Experts of a small language model.
Size: width 384, vocabulary 6707.
Below are experts of layer 5 (counted from 0) of a mixture-of-experts language model. Rows are named router (the router's row for the expert), up (a neuron's input weights, with its number) and show model dimensions 288-383. Each number is 128 + 24 x the weight over its row's rms, rounded and kept within 0 to 255.
Before each expert's rows: "gets" lists some tokens that make up at least twice as much of what it gets as of all text; "mostly gets" lists some tokens that are sent to it at least half of the time. This comes from a sample of Wikipedia text that the model never trained on. Tokens count by the router's weight.

# expert 12
gets: "3", ",", "|", "9", " of", "on"
mostly gets: " Paul", " League", " John", " River", " King", "FC"
router [138 164 154 152 158 147 136 125 111 165  99 158 145 119 145 138 146 176 137 113 148 122 109 112 150  95  88 105  95 113  96 112  74 135 159 103 102 146  92 155 143 145 148 171 112 127 108 150 102 118 129 114 144 132 112 162 110 139 138 139  76 104 131 143  92 160 158 136 153 112 149 106 147 150 121 141 155 134  98 116  84 130 135 123 113 165  91 108  98 123 123 154 148 119 126 111]
up0 [170 111 130 139 142 116 159 127  98 129 108  96 133 141 126 149 139  86 122 146 102 102  69 139 106 127 113 152  90 110 124 108 114 171 170 129 108 118 142 122 118 105 130 141 109 121 172 130  78 134 113 166 119  99  69 150 146 165 145 146 152 131 114 106  84  98 102 147 130 123 159 107  69 102 145  82 148  96 131  81 126 144 143 126  95 150  87 111 100 127  79 115  98 147 104 127]
up1 [ 93 156 141 153 133 143 141 126 124 114 119 152 102 148 100 127  86 141  90 159 176 141 126 150 134 120 124 135  94 106 101 130 121 115  81 118  90  97  79 165 114 118 163 157 114 131 111 168 176 170 144 137 132 113 137 109 140 166 149 176 125 113 150 101  95 128 140 114 135 144 161 115 134 118  97 105 159 102 169 125 159 115 142 111 121 123  79 134 157 133  88 123 127  92  83  98]
up2 [162 122 148 118 149 140 158 104 145 151 126 139  99 122  74 129 124 125  90 174 146 108 144  85 115  96 127 116  79 130  95 135 135 126 156 108 117  97 134 115 110 106 124  89 120 115 108 150  89 141  90 106 137  84 110 132 138 144 100 155 118 134 114 105 128 111  88 143 172 123 151 167 130 143 154  97 150 118 173 100 110 149 109 159  83 129 116 111 149 100 115 126  98 148  95 136]
up3 [131 156 125 149 111 129 115 130 150 138  84 121 148 116 127 119 115 157 136 117 141 132 132 149  99 148 106 118 129 104 131 138 127 120 112 151  99 174 112 120 121 128 154 122 125 125 136 127 105 163 137 148 140 127  73 125 134  93 111 152  92 157 112 114 127  99 171 105 138 149 130 103 130 124 167 151 125 102 129 106 177 103 114 115 117 127 121 130 101 128 115 152 112 174 154  86]
up4 [132 110 150 113 151 157 108 120  98 158 142 147 115 109 119 151 116 142 121 155 154  90 111  66 107 147 146 113 140  84 152 123 116 165 168 125 128 124 128 124 136 127 106  86 143 121 142  81 119 166 130 100 158 103  87 129 121  98 115 159  29 132 133 135 145 111 121 128 196 105 146 116 143 136 126 152 125 142 145 153  99 124  77 155 119  92  95 141  99 107 128 114 135 156 116 139]
up5 [151 130 138 133 151 163  94 114 138 104 122 115 108 139 132 158 127 139 128 175 160 136  93  86 155 120 127 121 127 118  75 132  77 126 147  96 113 168 117 137  90 114 139 151 107 143 131 121 161 158 138 129 138  90  93 133 145 120 169 163 128 107 121 134 123 136 136 148 151 124 109 122 122 119 153 110 184 100  75  94 113 136 101 140  90 112 113 108 162 162 124 141  99 155 124 147]
up6 [166 118 119 163  85 124 131 120 114 130 124 115 165 156  96 136 105 142 129 116 181 156 151  96 165 137 129 120 122 146 141 100 111  96 153 138 111 127  90 135 127 129 158 124 121 115 169 106 105 175 107 182 168 131 136 127 111 128 159 149  78 137 118 135 119 132 157 129 154 118 141 117 110 115 103 144 114 123 119  81 132 167 156 105 160  87 123 138 137  94 101 168 149 164 143 102]
up7 [129 101 105 111 160 132 144 115 154 106 111 147 108 117 114 122 123 139 137 140 126 148 146 139 123 116 120 147 128 100 118  99 127 120 132 128 100 133 105 147  97 202 161 128 100 141 113 139 114 186 163 145 135 137 110 153 141 108 117 172 111 122 121 137 103 112 124 102 137 135 140  98 136 115 191 150 173 119  99 128 146  98 121 124  92  78 130 171 131 138 161 118  95 145 159  95]
up8 [180 159 156 136 145 133 129 128 111 131 120 117 154 145 169 158 112 106 137 153 128 122 172 148  99 119 135 139 132 147 182 121 120 134 127 135  77 133 123 121 156 140 157 131 109  82 114 140 167 135 121 114 129  67 102 120 120 149  66 164 119 121 142 112 105 128  85 132 105  92 130 114 103 128 152 134 116 109 151  84 126 106 138 149 124 132 146 141 159  96  90 132  96 113 141 135]
up9 [152 138 115 130 118 130 108 129 168 119 113 152  74 154  61 186 153 139 100 109 112 149  96 111 140 126 131 126 123 138 139 119 122 174 207 104  98  91 139 132 120 109 157 128 135 111 190 125 123 128 170 104 142 113 113 127 127  89  97 133  97  95 130 109 127 131 114 135 150 132 137 143  97 121 100 136 139 126 138  83 124 125 121 135 119 127 151 101 134 116 101 110 132 162 154 125]

# expert 14
gets: "\n", "|", " M", " D", " V", " an"
mostly gets: " V", " Paul", " v", " Michael", " an", " Un"
router [128 154 132 137 100 121 136 168 144 108 109 112  91  83 117 116 161 129  84 142 167 160 163 113 139 111 109 127 120 116 134  82  98 163 164 127 147 127 164 110 108 102 108 127 110  95 169 144 120 130 130 172 148 133 103 128 135 123 143 143 132 142 153 153 164 141 140 119 138 109 117 116 141 128 161  68 101 104 143  94 142 147 141 165 125 113 138 157 105 112 115 146  90 130 162 106]
up0 [158 107 117 143 112 109  87 162 154 135  81 157 122 145 125 104  88 170  98 130  88 121 146 109 125 114 117 139 111 105 121 155  79 119 139 121  98  93 129 181 121 142 123 146 164 119 135 149 104 106 140 166 139 118 112 119 115  94 179 184 115  94 150 104 144 112  84 149 117 137 131 143 159 101 148 125 120  77 111 147 131 180 121 133 138 105 138 106 172 124 154 132 131 129 120 129]
up1 [101  86 122 143 149  93 136 112 123  96 118 147 133 130 164 104 112 130 157 114 102 136 163 130 139 149 121  84 141 116 155 129 109 151 155 112  93  79 108 111 130 142 135 146 106 142 149 109 116 132 184 101 143 159 115 133 117 134 109 148 149 163 137  81 139 123  97 172 135 112 111 152 138 148 147 142 112 103 119  93 106  80 122 123 142 128  96 111 150 109 142  91 144 130 125 108]
up2 [162  90 111 116 149 119 138 125 134 138 118 137 108 118 114 159 125 178  79 145 143 121 186 136 168 161 120 179  88 108 132 118 121 114 114 145  83  87 151 131  94 156 119 124 137 134 124 140 138 106 145 154 145 124  94 137 119 177 103 138 150 104 117 195 104 130  95 133 154 163 119 101 102 135 138 172 106  79 104 153 120 161 102 135 127 135 163  81 139 137 132 125 121 110 154 120]
up3 [154 104  94 120 109 176 131  91 129 136 109 165  74 144 171 125 151 118 124 136 158 110 110 182 113 136 105 146 131 113  82 137 123 151 161 106  73 110 153  92 115 150 120 120 147 101 179 106 148 142 133  97 138 101 138 120 168 141 106 183 124 154 141 124 104 104 100 107 173 139 136 108  94 137 157 177 170 103 107 122 130 124 134 195 111 105 116 101 107 124 116 138 111 104  96 124]
up4 [170 123 142 126 138 108 132 135 124 118 135 125 123 124 131 131 123 113 116 171 130 123 154  75 175 137 134  99 117 167  86  62 114 135 132 115 121 163 171 105  87 132 151 145 107 137 126 110 133 141 108 144  78 147 109 107 152 120 112 116 165 108  91 135 130 160 128 125 143 172 122 193 130 138 144 110 131 105 101 119 128 149 119 154 101 126 154 184 112 137  89 138 144 129 195 111]
up5 [170 129 138 140 131 128 162 168 133 163 133 117 118 117 127  95 102 114 167 140 131 128 153 123 131 161 130 104  96 139 165 114 150  96  91 129 126 113 116 117  94 156 117 117  78 139 161 102 138 100 104 192 114  85  93  71 123 174 124 161 113 107 123 114 114  95  95 111 168 135 151 161  91 124 159 138 142 136 112 137 112 145 145 130 127 119 157 143 119 115 132  96 143 151 147 147]
up6 [142 146 135 146 131 145 116 142 133 110 129 167 110 101 169 125  85 148 143 165 124 145 127  98  92 140 117 100 101 144  80  80 126 148 141 176 166 155 122 150  93 140 113 105 124 149 152 108 100 138 111 177 109 115 150 140 163  95 121 168 156 116 168 144 167 125 102 139 164 151 124 162 110 104 171 157 103 106 105  88 119 157 154 147 150 129 141  99 207 131 135 138  95  99 117  92]
up7 [130 116 122 125 112 148 130 129  97 116 119 141  95 119 122 142 125 123 147 134 157 171 129  99 136 107 114 137 127 119 130  97 130 117 203 143 147 120 130  89  89 162 144 147 120 117 108 134 154 138 160 159 164 108 139  94 134 106 128 110 142 106 133 133 102 114 157 122 180  70 137 156 112 129 171 124 128 120 140 106 113 104 125 146 127 108 135 140 122 129 142 129  80 170  90 130]
up8 [166 112 162 132 127 110  98 102 130 160 123 156 133 112 112 159 131 167 142 155 142 161 158 114 135 171 123 146 107  73 131  98 113 135 126  95 155 106 129 114 133 150 156 121  73 120 122 132 144 148 132 120 139 163 101 148 132 152 119 169 135 148 106 112  86 121 113 138 117 119 129  98 114 101 113 116 153 150 113 136 151 111 139 109 198 123 116 136 114 127 112 151 147 138 162 139]
up9 [112 168  94 175 100  97 120 135 147 129 127 161 150 111 111 135 120 133 124 142 162 132 135 203 122 135 113  77 122 144 147 151 130 143 124 132 117  95 152  93  86 124 169 109 148 141 136 101 134 120 137 115 135 123 146 100 169 171 128 153  97 123 152 164 124 114  80 123 159 146 154 127 195 139 146 127 143 115 140 100 139 117 162 174 138 134 125  96 123 135  94 145 108 113 146 111]

# expert 9
gets: "8", ".", "'", " (", "9", " and"
mostly gets: " son", " Jr", "uk", " Rob", " Bro", " Blue"
router [162 101  93 159 140 125 164 156 107 123  59 138 123 143 115 140 140 147  82 135 149 113 161 120 158  93 120  70  89  86 121 107  79 150 105 122 128 125 147  92 145 157 113 109 100 123 137 131 138 140 134 118 116 173 110 124 146 120 133 112 122 142 142 126 101 151 160 133 138 126 117 106 102 131 157  65 122 104 107 135 137 122 133 153 124  92  85 159 147 123 101 151  78 167 145 132]
up0 [118 120 156 137  82 118 143 164  95 119 125 137 163 103 103 152 118 118 137 159 133 118 126 146 121 153 144 110  68 160 137 150 120  96 148 130 142 128 126 106 106 115 141 154  91 139 164 101 110 125 117 134  89 137  72  96 131 170 124 130 136  92 143 114 130  84  88 137 153 105 125 110 138 135 100 104 137 120 120 144  69 136 123 140 165 117 133  58 131  90  81 149 138 114 145 107]
up1 [126 162 163 171 108 156 105 135 117  97 121 111 129 121 118 143 127 105 114 136 137 117 105  96 124 167 145  96 118 149 108 147 125  88 132 110  98 152 149 112 126 125 136 149  97 166 170  99 170 193 110 127 161 134 128 110 137 151 130 133 127 139 120 131 124 139 132  96 134 116 137 191 122 100  90 159 102 101  63 113 114 121 138 120 150 127 128 156 112 165  83 124 110 174 135 131]
up2 [114 129 132 126  97 154 111 109 127 158  95  69 155 159 122 123 131 127 126 145 161 111 100 118 159 140 106 113 108 125 125 164 131 118 132 115 158 156 143  78 114 112 122 137 119 138 134  67 186 137  90 126 166 100 108 108 140 148 122 149 113 128 176 186  82 120 117 132 117 109 184 134  87 119 118 124 121 134 104 109 156 149 129 122 109  81 138 143 161 186 132 134  87 142 105 121]
up3 [126 123 154 105 130 152  78 145 120  92 134 111  98 148 109 140 121 134 125 121 177 166 144 118 118 115 126 156 111 137 115  97 118 135 157 122 131 152  94 104 134 181 128 150  75 105 143  95 151 108 113 113 132 141 155 115 137 138 100 150 160  90 127 125 147 102 118 115 173 118  80 180 142 137  90 129 130 125 126 148  96 104 140 131 122 125 120 116 192 161 154 176 122 134 150 106]
up4 [122 137 108 150 139 107 163 122 129 141 133 142  68 149 137 140 155 163 111 118 118 119 132  99 113 131  93  90  88 133 120  83 106 155 148 137 125 147 174 134 125 143 178 148  78 188 142  83 141 140 162  80 127 155 118 119 144 103 139 130 147 134 137 124 123 124 105 106 116  86 101 133 127 107 132 142 108 109 117 114 126  98 160 128 144  85 120 100 168 159  96 110 160 161 157 133]
up5 [134 137 103 133 127 123 135 146 128 153 147 108 141 128 173 122 160  79 111 132 101 130 144 118 165 138  94 122 133 106  46 164  82 130  80 131 151 127 138 122 137 103 131 148 162 154 173  97 180 114 146 188 132 174 132 110 136 112 136 134 115 111 145 133  98 123 144 130 101 135 146 137 174  97 121 123 117 101 173 116 132 130  86 130 122  96  85 136 157 145 111 138 114 126  74 128]
up6 [ 71 154 120 123 126 175 149 106 152 139 108 140 137 107 100  99 108 111 121 155 123 138 124 143 161 135 105 114 168 111  95 133 109 131 138 138 124 133 107 137 110 144 129 105 111 182 103 143 156 139 133 121 163 153  88 129 159 109 119 107 122 151 120 116 142 130 131  58 179 124 127 182 127 121 124 106 169 100 108 113 114 167 128 151 131 136 110 155 127 134 102 114 129 132 107 118]
up7 [143 170 108 145  84 115 132 130  86 152  83 121 149 157 119 137  94  84 125 159 157 136 156 101 152 125 111 122  76 128 125 142 140 138 117 131 129 145 143 129 154 153 148 133 141 148 174  95 155 138 118 134 131 109 134  60 153 159 104 121 131 137 136 135 129 146 113  77 129 144 112 174 158  86 102 133 135 102  97  72 127 164 152 153 135  69 123 124 149 138  73 151 120 155 111 127]
up8 [131 145 130 119 138  99 133 109 136 129 124 114 109 106 121 114 116  94 130 162  67 152 103 160 186 122 128 123 125  90 119 144 137 160 174 126 152 160  98 122 157 145 138  79 128 138 144 150 175 130 109 108 122 136 156 119 136 168 135 150 165 161 159 131 138 111 129 156 123 150 150 145 137 104 116 113 144 116 111 161 111 135 139  92 126 124 123 100 152 110 142 142 113 162  85 102]
up9 [136 136 121 130 131 108 144 148  77 110 130 159 136 134 158 113 130 119 112 131  69 129 121 149 145 152 113 157  88 141 129 141 150 137 124  85 151 173 186 125 129 140 133 127 153  97 125 125 103 118 169 110 164 130 113 117 149 142  97 131 153 155 134 166 105 114  88 115 119 109 123 123 193 108 122 144  95 162 113 115  63 117 114 133 193  85 119 109 115 149 109 125 135 161 104  97]

# expert 15
gets: "\n", "%", " –", "s", "ers", " —"
mostly gets: "%", " League", " some", " km", " River", " Democratic"
router [144 140  70 106 115  91 129 138 149 134  85  86 151 163 100 100 127  99 107 163 105 162 165 114 135 150 143 112 147  97 112  96 105 124 125  87 142 104  90  85 114 172 138 145  80 156 145  93 148 142 134 137 156 105 148 108 147 120 165 116  95 147 153 137 134  93  82 104 120 142 154 109 118 100 134 111 149 123 109 131  91 131 114 131 133 118 147 124 171 108 134 115 147 174  91 109]
up0 [114 119 103 139 108  99 157 147 150 149  73 131 151 138  94 115 126 141 134 119 133 107 136 110 169 173 116 120 148  67 134  98 133 159 131 123 104 114 101 171 133 136 115 147 110 184 166 106 148 124 123 144 162 146  98 130 108 125 133 157 119 132 144 147 128 112 126 139 198 102 157 117 126  94 155  88 153  96 116 129 137 142  85 157 155 106  79 128 155 119 150 121 128 177 180 118]
up1 [114 129 127 139 125 118 159 169 175 142 121 123 125 140 106 119  99 171 111 141 128 145 138 111 110 146 125 107 149 109 121 140  94 112 150  89 148 108 105 167 145 175 122 141  86 121 171  85  87 171 148 134 137  78 106 119 113 120 147 164 127 119 115 141 133 111 135 127 140 119 127  81 153  89 116 143 189 152 160 130 116  90 128 166  82 115 123 113 158 116 138 130 130 126 143 136]
up2 [124 180 165 126 126 133 122 107 120 121 123 124  74 148 138 132 128 143 119 155 123 123 107 144  91 104 141 110 110 106 117 150 103 127 179 137 129  90 127 113  64 119 158 164 125 132 187 148 115 183 107 129 123 142 110 158 180  87 143 145 133 113 102 125 118 148 107  77 124 188 154 137 168 102 101 103 160 143 121 106 139 144 123 129 165 118 133  60 112 132 165 149 139 124 143  95]
up3 [126 143 166 108 156  86 122 145 106 167 100 106 148 124 104 158  92 153 112 143 134 158 130 123  69 142 124 134 113  84 135 113 126 128 100  66 124 148 116 168 131 106 138 126 105 120 109 157 119 143 177 116 123 148 161 113 124 151 135 117 128  82 146 165 113 135  91  87 127 150 148 153 168 183 131 118 154 106 128 136  93 151 103 125  87 128 169  98 101 128 135 165 106  72 112 100]
up4 [130 154 117 116 160 115 190 114 151 134  95  91 112 131  98 162 170 113 116 153 101 105 149 139 168 142 142  84 112 141 112 122 136  72 136 123  96 110 189 149 145 134 104 137 120 126 141  78 108 134 115 125 130 157 110 121 129 155 152 159 130 168 146 115 135 133  74 129 138  99 152 143  97 135 113 145 147 111  94 145 113 120 112 126 165 127 110 191 131 133  84 122  82 171 138 107]
up5 [142 132 129 105 154 161 118 113 139 146  96  95 139 143 114 124 102 118 133 183 176 146 116 171 110 169 116  92 128 102 156  85 121 166 116 147 111  81 158  97 121 151 183 156 101 135 132 114 184 120 114 113 156  87 111 118 129 141  90 144 137 101 178 122 125 121 129  92 140 148 137 130  82 127 129 114 171 129 181 110 120 120 161 148 125 131 116 146 142 100 111 101 114 141 151 160]
up6 [128 122  92 132 165 103 150  97 114 139  88 109  97 119 124 139 118 120 114 108  97 138 134 169 161 126 129 104 131  97 142 126 115 146 116 140 154 106 107 117 102 171 188 120 124 138 123 131 102 127 114 127 188 149 112 130 117 133 122 129 128 130 197 143 117 139 125 151 155 113 140 136 155 140  87 136 128 152 148 129 118 181 138 150 143 111 118 125 137 118 138 118 138 157 148 144]
up7 [186 140 125 114 120  94  44 177 136 156 119 138 139 150 108 109 132 157 126 129 187 161 137 148 171 148 128 109 107 135 123 135 155 105 116  80 162 170 140 105 107 117 127  94 114 155 123 155 104  98  50 152 107 150 145 109 134 168 134 126 135  91 128 126  99 148 106 110 115 142 122 107 154 142 115  87 148 117 121  82  93 113 106 126 172 151 139 137 120 124  95 118 155 158 128 133]
up8 [127 132 121 160 116 100  90 148  92 109 122 122 129  99 157 102 108 129 112 140 160 145 147  90 104 153 105 154 102 116 143 142  89 175 144 109 105 102 116 130 109 126 145 169 145 141 152 120 163  91 138 158  98 119 140 102 153 120 111 162 107 109 117 136  89 123 111 151 120 131 150 126 111 124 167  77 124 126 137 106 128 151 144 116 141 114 132 126 174 129 112 100 117 107 134  73]
up9 [131 143 121 119 138 139 120 116 142 140  87 159 134 140 148 112  80 106 168 130 124 114 191 146 158 118 118 160 100  91 119 113 125 136 105 118  93 121 144 145 117 145 198 121 116 157 112 100 125 144 108 137 132 185 110 146 127 146 144 171 147  84 107 123  69  61 112 145  98 138 183 145 112 161 167 121 169 103 197 137  91 153 127 119 170  95 153 136 134  98 132 161  87 166  97 107]

# expert 11
gets: "4", "8", "6", "5", "o", "en"
mostly gets: "uk", " MPC", " Sur", " Gar", "ko", " Bro"
router [126 167  94 118 131 150 110 168 118 143  97 156 112 120 128 138 119 170  86 148 147 144 123 159 109 166 109 136  78 137  96 151  88 163 104 101 139 121 129 104 125 131 162 142 138 165 146  89 142  99 119 160 160 160 115 138 129  90 155 136 101 169 113 151 107 117 132 103 161 110 153 126 158 123 106  89 106 121 152 121  96 114 121 124 141 115 117  85  95 117 123 124 158 129 124 137]
up0 [129 144  81 143  93 130 220 118 137 169 147  58 102  76 159 134 157 139  77 162 101 139 101 177 138 114  74 131 146 164 138 144 131 117 140 129 117 120 115  72 139 109 100 143 154  99 114 100 138 125 116 125 186 135 106 132  98 138 121 166  40 121 156 152 118 140 124 110 131 132 116 105 102 100 104 135 155 129 110 113 104 134 110 143 117 151 157  86 105 162 129  94 126 126 110 149]
up1 [122 159 130 180 145 129 120 125  62 123 121 131 153 123 130 114  90  97 143 131 131 150 120 150 149 130 106 149 127 158  95 148 112 156 156  89 144 118 145  59 157 140 143 109 109 134 128 105 159  98  66 178 119 138 119 140 103 129 147 160 131 146 105 149 113 113 109 141 142 138 163 149 154 109 182 130 139 104 101 121 128 145  91 112 124 146 125 138 143 110 109 129 147 111 122 125]
up2 [ 98 183 157 102 131 167 106 133 137 170 122 114 112 138 144 142 119 119 144 146 154 152 130 158 108 124 140 135 127 109 143 124 147 127 162 156 104 158 169 130  88 106 148 142 114 108 140 139 133 127 118 136 143 150 101 116 127 114 127 135  79 137 136 111 142  99 143 135  92 129 123 145 104  94  90 107 133 109 169 127  96 167 153 149 141 118 144 127 109 149 114 156 128 113 118  90]
up3 [118 125 123 152  80 130 168 112 107 159 115  76  80 139 151 129 101 124 108 165 106 112 119 130 122 138  95 111 110 115  99 161  84 153 149  96 103 135 127  90 114  97 165 120 112 126 138 120 193 157 114 151 136 107  88 147 174  94 107 187 109 107 129 149 135 123 122 126 198 116 115 122 142  90 134  86 106 133 155 130 154 130 138 119 128 112 129  97 117 134 157 114 127 120 137 120]
up4 [140  64 157 132 101 112 153 185  93 130 110 134 149 164  96 164  96 139 131 163 160 142 124 104 108 133  91 121  90 132 118 108 102 117 135 113 149 139 102  98 133 159 116 121 114 117 108 114 105 130  83 116  96 124 131 122 149 114 156 112 141  76 151 114 127  96 108  95 145 109 169 138 155 150 152 118 117 110 112 122 129 148 120 117 141 136 120  96 142 145 123 154 137 152 133 137]
up5 [117 140 143 133 136 113 109 163 161 107 132  65 134 137 143 145 128 152 134 181 112 146 136 110 140 130  85 132 141 126 142  95  89 111 161 124 127 123 126 114 128 127 139 127  89 136 156 127 126 140 130 142 157  76  96 111 155 125 143 146 150  97 154 111 144  82 115 138 119  86 148 134 150 135 100  82 109 147 123 137 123 125 127 170 135 103 158 141 127 176 125 156 131 131 130 113]
up6 [ 90 167  74 140 115 127 165 133 132 132 142 161 138 159 118 171 134 124 123 115 134 142  92 115 147 168 108  98 113 179 100 150 134  90 159 122 105 132  89 142  80 154 111  94 132 136 150 158 129 139 108 115 139 150 104 137 154 123 101 130 145 162 155 130 124 149  78  70 134 117 135  90 111  99 166 154 139 123 119  83 129 135 155 150 132 115 146  98 124 151  69 125 132 151 117 109]
up7 [110 130 144 141 149 139 132 181 119 116 125 101 149  47 116 157 101 154 106 189 128 122 136 137 172 163 114 159 155 103  90 129  68 151 156  62  93 120 142 156 144 108 103 142 119 144 124  94  83 123 141 175 153  56 105 113 119 110 103 125 108 123 133 139 138 111  71 122  90 102 141  96 116 157 133 130 141 152 154 116 122 139 133 165 157 139 128 146 122 133 132 127 128 120 131 111]
up8 [133 115 145 130 114 118 142 143 106 126 110 140 190 124 149 141  84 117 126 168 110 178 130 105 137 163 123 138 129 115 114 143 157  90 150  69 127 111 101 133 136 131  97 117 126 145 128 120 110 143 120 121 133 109 108 153 128 104 163 141 111 124 107 109 151  91  86 122 132 141 166 123 167 136 105 163 175 125 126 145 123 173 108 126 105 134 103 126 159 133 112 130 117 129 125 133]
up9 [ 84 132 188 170 113 131 154 208 122 164 120 108 182 138 111 170 151 133 128 145 153 137 156  90 119 140 118 114 105 134 152 145 127 108 142 124 163 129 122 148  84 130 140 155  82 137 138 135 127 116 132 120 117 100  89 117 137 152 102 112 148 132 137 167 133  90  96  92 122 102 128 129 159 109 156 104 134 104 143  79 105 127 137 141 129 120  89 159 133 125 108 110 128 158 126 110]

# expert 10
gets: ".", " and", " at", " (", ")", " of"
mostly gets: " represent", " at", " because", " more", " att", " gave"
router [133 158  96 141 126  98  89 115 148 121 119 137  76 127 133 112 116 138  79 161 127 162 119 118 154 126 124 145 114 114 114  76 126 123 113 136  83 152 150 112 117 121 138 115  81 111 100 112 164 175 132 113 108 122  91 114 116 137 113 143 136  78 157 149 123 129  96 102 154 127 145  98 121 114 149 104 173 135  99 154  94 135  99 127 111 110 154 143 124 182 149 172  79 181 103 104]
up0 [115 103  78 139 123 113 103  98 159 167  93 102 154 152  71 113 153 113 124 152 120 147 150 155 151 159 128 108 163 130 132 138 142 102 186 107 126  98 174 112 124 129 108 125 105 102 149 153  92 137 164 107 159  96 122 106 156 134 122 114 124 135 128  94  94 115 100 124 122 150 135 157  96  94 129 157 204 111 126 150 151 141 129 112 138  99 137 140 153 113  59 119 133 166  88 127]
up1 [115 136 125 178 156 135 133 136 135 128 138 148  73  60  82 135 130 113 125 123 107 134 142 165 150 121 111 102 154  78 123 108 136 100 139 135 165 147 137  93 136 128 130 159 124 133 139 146 137 116 144 141 161 139  91 142 136 137 102 120 143 104 142  92 144 133 189 160 111 139  91 103  88 108 127 125 152 115 148 140 121 103  98 131 132 124  67 144 158 155 100 161  98 157 120 136]
up2 [128 106 122 174 175 138 131  94 101 125 133 119 138 140 105 109 116 142 148 121 169 123 130 126 115 103 142 112 163 142 127  67 152 115 173 104 151 134 166 162 142 123 192 127 138 167 144  99 175 128 111 148 113 131  92 142 125  97 145 143 117 123 150 102 149 129 171 142 115 159 106 112 133  98 129  83 119 135 123 129 111 146 133 139  92 123  80 128 127 115 136 121 132 166 155  89]
up3 [112 127 120 127 125 146 156 151 140 173 134 121  70 121 105 167 130 146 109 149 137 177 150 127 131 118 128 152 123 146 134 170 131 131 155 121 102 134 135 145 175 103  94 121 109 171 139  84 152 105 163 133 141  97  83 136 121 152 130 139 143 127 167 159 121 138 101 170 144 112 123 151 103  96 101 104 140 134 117 122  91 114 120 142 158 133  97  99 149 132 122 122  93 112 169 104]
up4 [130 142  76 150 126 135 148 109 119 159 158 133 110 142 110 181 136 136 122 141 152 191 140 128 138 119 102 153 108 118 131 108  69 146 108 145  68 132 120 132 179 200 134 105 144 112 132 110 132 108 134 169 106 107 104 158 130 141 136 156  65 172 156 160 107 129 140 145 143  95 120 108 135  88 142 105 128 144 132 136 166 127 127 134 111  95 129 130 145 133 122 172 127 114 139 106]
up5 [138 205 125 120 144 144 113 101 138 110 139 132 103 117 150 135 121 138 107 122 107 102 109 100  98 116 113 136 132 149  98  92  90 139 149 153 118 142 137 135 114 120 140 139 133 106 115 100 164 153 134  90 190 143 110 126 149 136 102 134 111  75 130  89 127 140 139 122 154 125  97 120 132 127  84 102  96 161 132 121 122 137 122 113 147 135 148 110 108 143 141 133 115 146 106  99]
up6 [140 184 108 162 133 101 114 126 122 137  95 168 109  96 176 115 140 155  98 156 121 142 139  90 136 143 107 133  94 127 125  83 148 111 113 113 157 151 126 157 155 132 114 130 131 172 106 176 111  97 127 135 134 156  66 133 140 158 140 112 142 109 133  93 110 130 134 140 117 148  82 164 163 114 166 124 116 102 157 103 102 134 155 105 148 164  88 147 118 210 147 140 139 155  78 178]
up7 [137 176 105  94 132 119 161 125  93 124 102 129 127 132 113 115 152  77 134 122 148 120  78 165  95 146 122  78 169 141 104  78  99 103 159 142 141 110 164  88 154 119 113  88 133 135 182 127 142 138 107 136 108  87 115 169 138 135 108 119 117 136 134 110 160 130 109  64 146 118  95 156 150 116 136 143 111 111 101 136 119 143 138 166  98 119 153 133 124 131 139 184  93 123 116 122]
up8 [160 158 125 128 119 137  91 133 105 129 140 107 125 156 120  84 113 151  75 179 117 125 129 152  65 171 115 121  79 155 162 111 121 112 124  90 135 137 131 121 124 152 163 118 136 122 170 121 153 154 113 143  96  73  99 116 113 104  88 154 122  99 142 138 130  98 127 102 115 135 140  88 148 115 155 108 104 137 149 178  69 115 103 137 146 106 103 124 146 135 120 110  92 131 137 174]
up9 [155 101 106 129 141  92 133 170 100 167 132 157  95 100 125 131  72 130  88 138 150 128  94 158 133  98 111 120 126 127 121 110 114 117 145  89 151 118  79 119 156 146 144 156 139 145 133 123 101 121 115  93 120 110  84 121 118 149 126 140 132 133 121 102 137  96  84 109 106  92 119 109 107 129 112  59 168 143 118 124  93 117 106 134 154 125 127 132 158  97 138 111 136 125  98 153]